Experts of a small language model.
Size: 13 layers, vocabulary 4255, 15.4M parameters.
Experts: 32 SwiGLU neurons an expert, 6 picks a token, a softmax router.
Below are experts of layer 8 (counted from 0) of a mixture-of-experts language model. Rows are named router (the router's row for the expert), gate (a neuron's input weights, with its number), up (a neuron's input weights, with its number), down (a neuron's output weights, with its number) and show model dimensions 0-159. Each number is 128 + 24 x the weight over its row's rms, rounded and kept within 0 to 255. Numbers have three digits each.
Before each expert's rows: "raises" lists some tokens whose logits its average output raises strongly, later layers aside. This comes from a sample of Wikipedia text that the model never trained on.

# expert 54
raises: "m", "ms", "airs", "aged", "ce"
router:062111155106121170129129145146167158107114140141163110131090097117123116108145131140121116156152114108110130131128159128130117128085132103099105138135129141108108156150127121136072131128151158120157122159138115103115101151100132096123130164117148175151161116099082162102128097131118137112133115135131166159111112103128130171129108179135140196153175147113118173147091111143155136145164112133152133125098113133139096169156106123107135093139120114131133105160052119138084136102151112
gate6:123179137134137087118109136110144123145157112077155118093148108160180145169118158130105131146147111154080069110118094122110105130144123127140106121124102120113104143107099133125135125127102096118121146120121144152120105152140113148130125146137110120123152120101110115143132101133134156131130110127130129165122117132173135096106105116132128096130107129158119187134152118139165126047172084118090115134165131145105115128088147151122116169148155168084131148070149186132109139088093133
up6:132162146143157138154141127127109122195147136138114127128146127148092153104127096142156131115077136104178171151127134121104159116094158175107131144103160121120140152145105131115144143164163155141145146129131142130120147090112123170129142119154168121116130078083175149107113156108130139155130111115114106103092162105133151111136110111107156136094152094112122108097120097102113128128123129110163089140087132096130150173149115152124143095191114135173165149164109092148119111135102151
down6:109147076096143160140122091144125161115138145140099125109082125150124162098126121117109102157155113201114119097149139134114135132132126147154120083165114143126151114140141117147148118151156132160099141116155143127134150134144116052133155139125157118117167116100153152104089109123114109166121088115132099121138065101179099175077087110142145152136124136075175140110075133124117144126141126164131138115111126123138142125131166164138146162157143137138124121099113127118128134130103157

# expert 31
raises: "ia", "so", "re", "ied", "a", "ately"
router:117110135114119176160129162137161144108102162145120085135121120129088096099147110135127143153133091119105133126171131114154153143140099090107135127111125136143093126170161087116132156108156142143137130158175125100096105122116141129127142184093152131173119127125091141099174123123127123096124092157116133125096162125122134136108118149153128168145174110137127151128104120133120072147147129170168116114105131137156105127133088164076143134151142093133127144130105145162057145109142079
gate6:149133126158117148133143159126086136132113149102105167140155137100108140116129147086151134184112104120161113151148142166134164135142108111177120125128101141107115134121139152170118086148176145093125130144164124129136146115151141156080107174114179129162111129133122150150081197134129115150159091105072120147092099113139127133123145143116149124135122154157192126094172102093137134084141138120127124137141156128154118131141163125120121133086142168130125094115135135112113139172150130
up6:155161105107122123109158135131110152144107168124117128116152159084132128121117130086120085135094118125154096131089145119152129124122133074144132172140117090130136165130166153132146143135140085103118115101184119113102116135108122111106111149117171084135139158107144119123082101160128114134136137171085146139105138119137113120125197099104131139118117145134129131163164084106129131121129130168121144101154146107139109133136169082147158146165162121116129203145133137104101119135184110
down6:166114169166138131114109061116180104136155110077093167116122120139122100132109138138103123099133129148140108150121112172132104120115135102162119167143119109133115110135087161115183105133145108151109145129111131115118125130126149118149082155109136137122138107135118143160114149109109097097151116147110121118176117152115148139130146126136105132094103122113128091127200149114139079145157135153079134105075141150164119137150103100112145088071147142128128122108164096123110100087137141

# expert 52
raises: "es", "ia", "ores", "ad", "an", "a"
router:112097153116135211116158143130139150083108145120165093161113124106112116127152122156151156153178108097130105098158107138152131171126137104106141117104150153113129132164140105095108143127140179108170130138120127094118116143125136128099129154096132159124138120114084130084124112121120120153168110126087152119083120134107133168126130153146143198124144112123118123130116099119141137148179099133143130111099101117136081137133125133098115108141148095105132179125072102169106147131160134
gate8:132131127121112096133141153151092157105127137108135136124135103119136155081111162135103098148132154160155111125134101137076135102155141122131145169050142087171124111143151098090132152132154144122072186148097128153117134133106100133130153133150142108143111114122153141110184141124143156129109154128114097065093134137130113159114101162106156123134105154140127113120138144106141123128164136107128121137135125113095137129094152111114141099112193142108148118092150105140162095184157101
up8:097128135160151098115139109114151147147110079136112101095140167142081137096127099155134164127117167133130144157168127134145099148142126161111104132114179142135171136113082150153126149140103119098134130068104138112155119155141117129112128135132138198103117142150165129163133129084107098112109160140101138130111130123125156120142120154113088159118113124127108140113127111134139143094130119154110148098109178131133089106124143122097130139090150116133100148133103139116101208109065163
down8:143133159116149128121134086152131099107116098130104122133095129130139105128114104117116124093135100107147142149105139123113164110118154108113129130126155125065075089075119129164142109110140113147121118130137119123091138185132154182154147108098144115067153125129118137112142134148147149151124121161109113146117120185132101124110141108151142120227168137153113166097070131118106101142143132128172122142116142135141120134130111086132154082153147092094126153140146155116149131131123139

# expert 38
raises: "ase", "ases", "ut"
router:093103155128124154145127129112178171125111136143186095147121091136102115094123121135151142145178104110132107083136131147139127131135139098098127119102122140125165159168115127115098111121123158123145142146129132088142116174089134150095112169127150142098151115082088158099155102121147109149148098135082169111115116117128135155106125129139142149138136117104105143117126127132163139127159102138132141089102109142158079165130083117109119113147150074130168150129079130160083129097137080
gate6:134146125152097134154144108139100134142108125083165140175108146179145114128167156133141141137072128134123139052099129133099156130150104113159081104092090138109128137148127127142135093115089151179129118130125145135110142126057121154138143115092157154141140142108111123156162168118158112157166139103097115126119139149141138140116124112143155108124137099081113140148112126154135154122131158151117122110123110083130132139181157126158125115145150122094079118093109110142154146126111076
up6:096121129147116150127131135139157144108119124135105140111119091144124123132134175122108171110127144121156151103144163160182092103096129085098084144157131114137068157135121086085084104127106120091078126126111140122131143152155123105146150110086135113104110145106142150146058121147108091106135151158114113113117100127085127178169121149129091087119102124120122138131089131121144107124145083132116111137115161130102133144134150113122177133121126108158136182129090097092114129124147122
down6:114081123140139162157141136107171102095125128148111117172108188129110133144136143190128097148074089115136119121077136147144157135145101072146141130112124107106124097111097126126134113138130087075125089140149146153144128090112134135129135128151154175095123140100129147138141125153133110112138106122141166127119149119133097105121165119108117159120169147100101145135102127173120165082175115086162164114143163106149163132124153138092152133132090142153137109130119102111117125100124152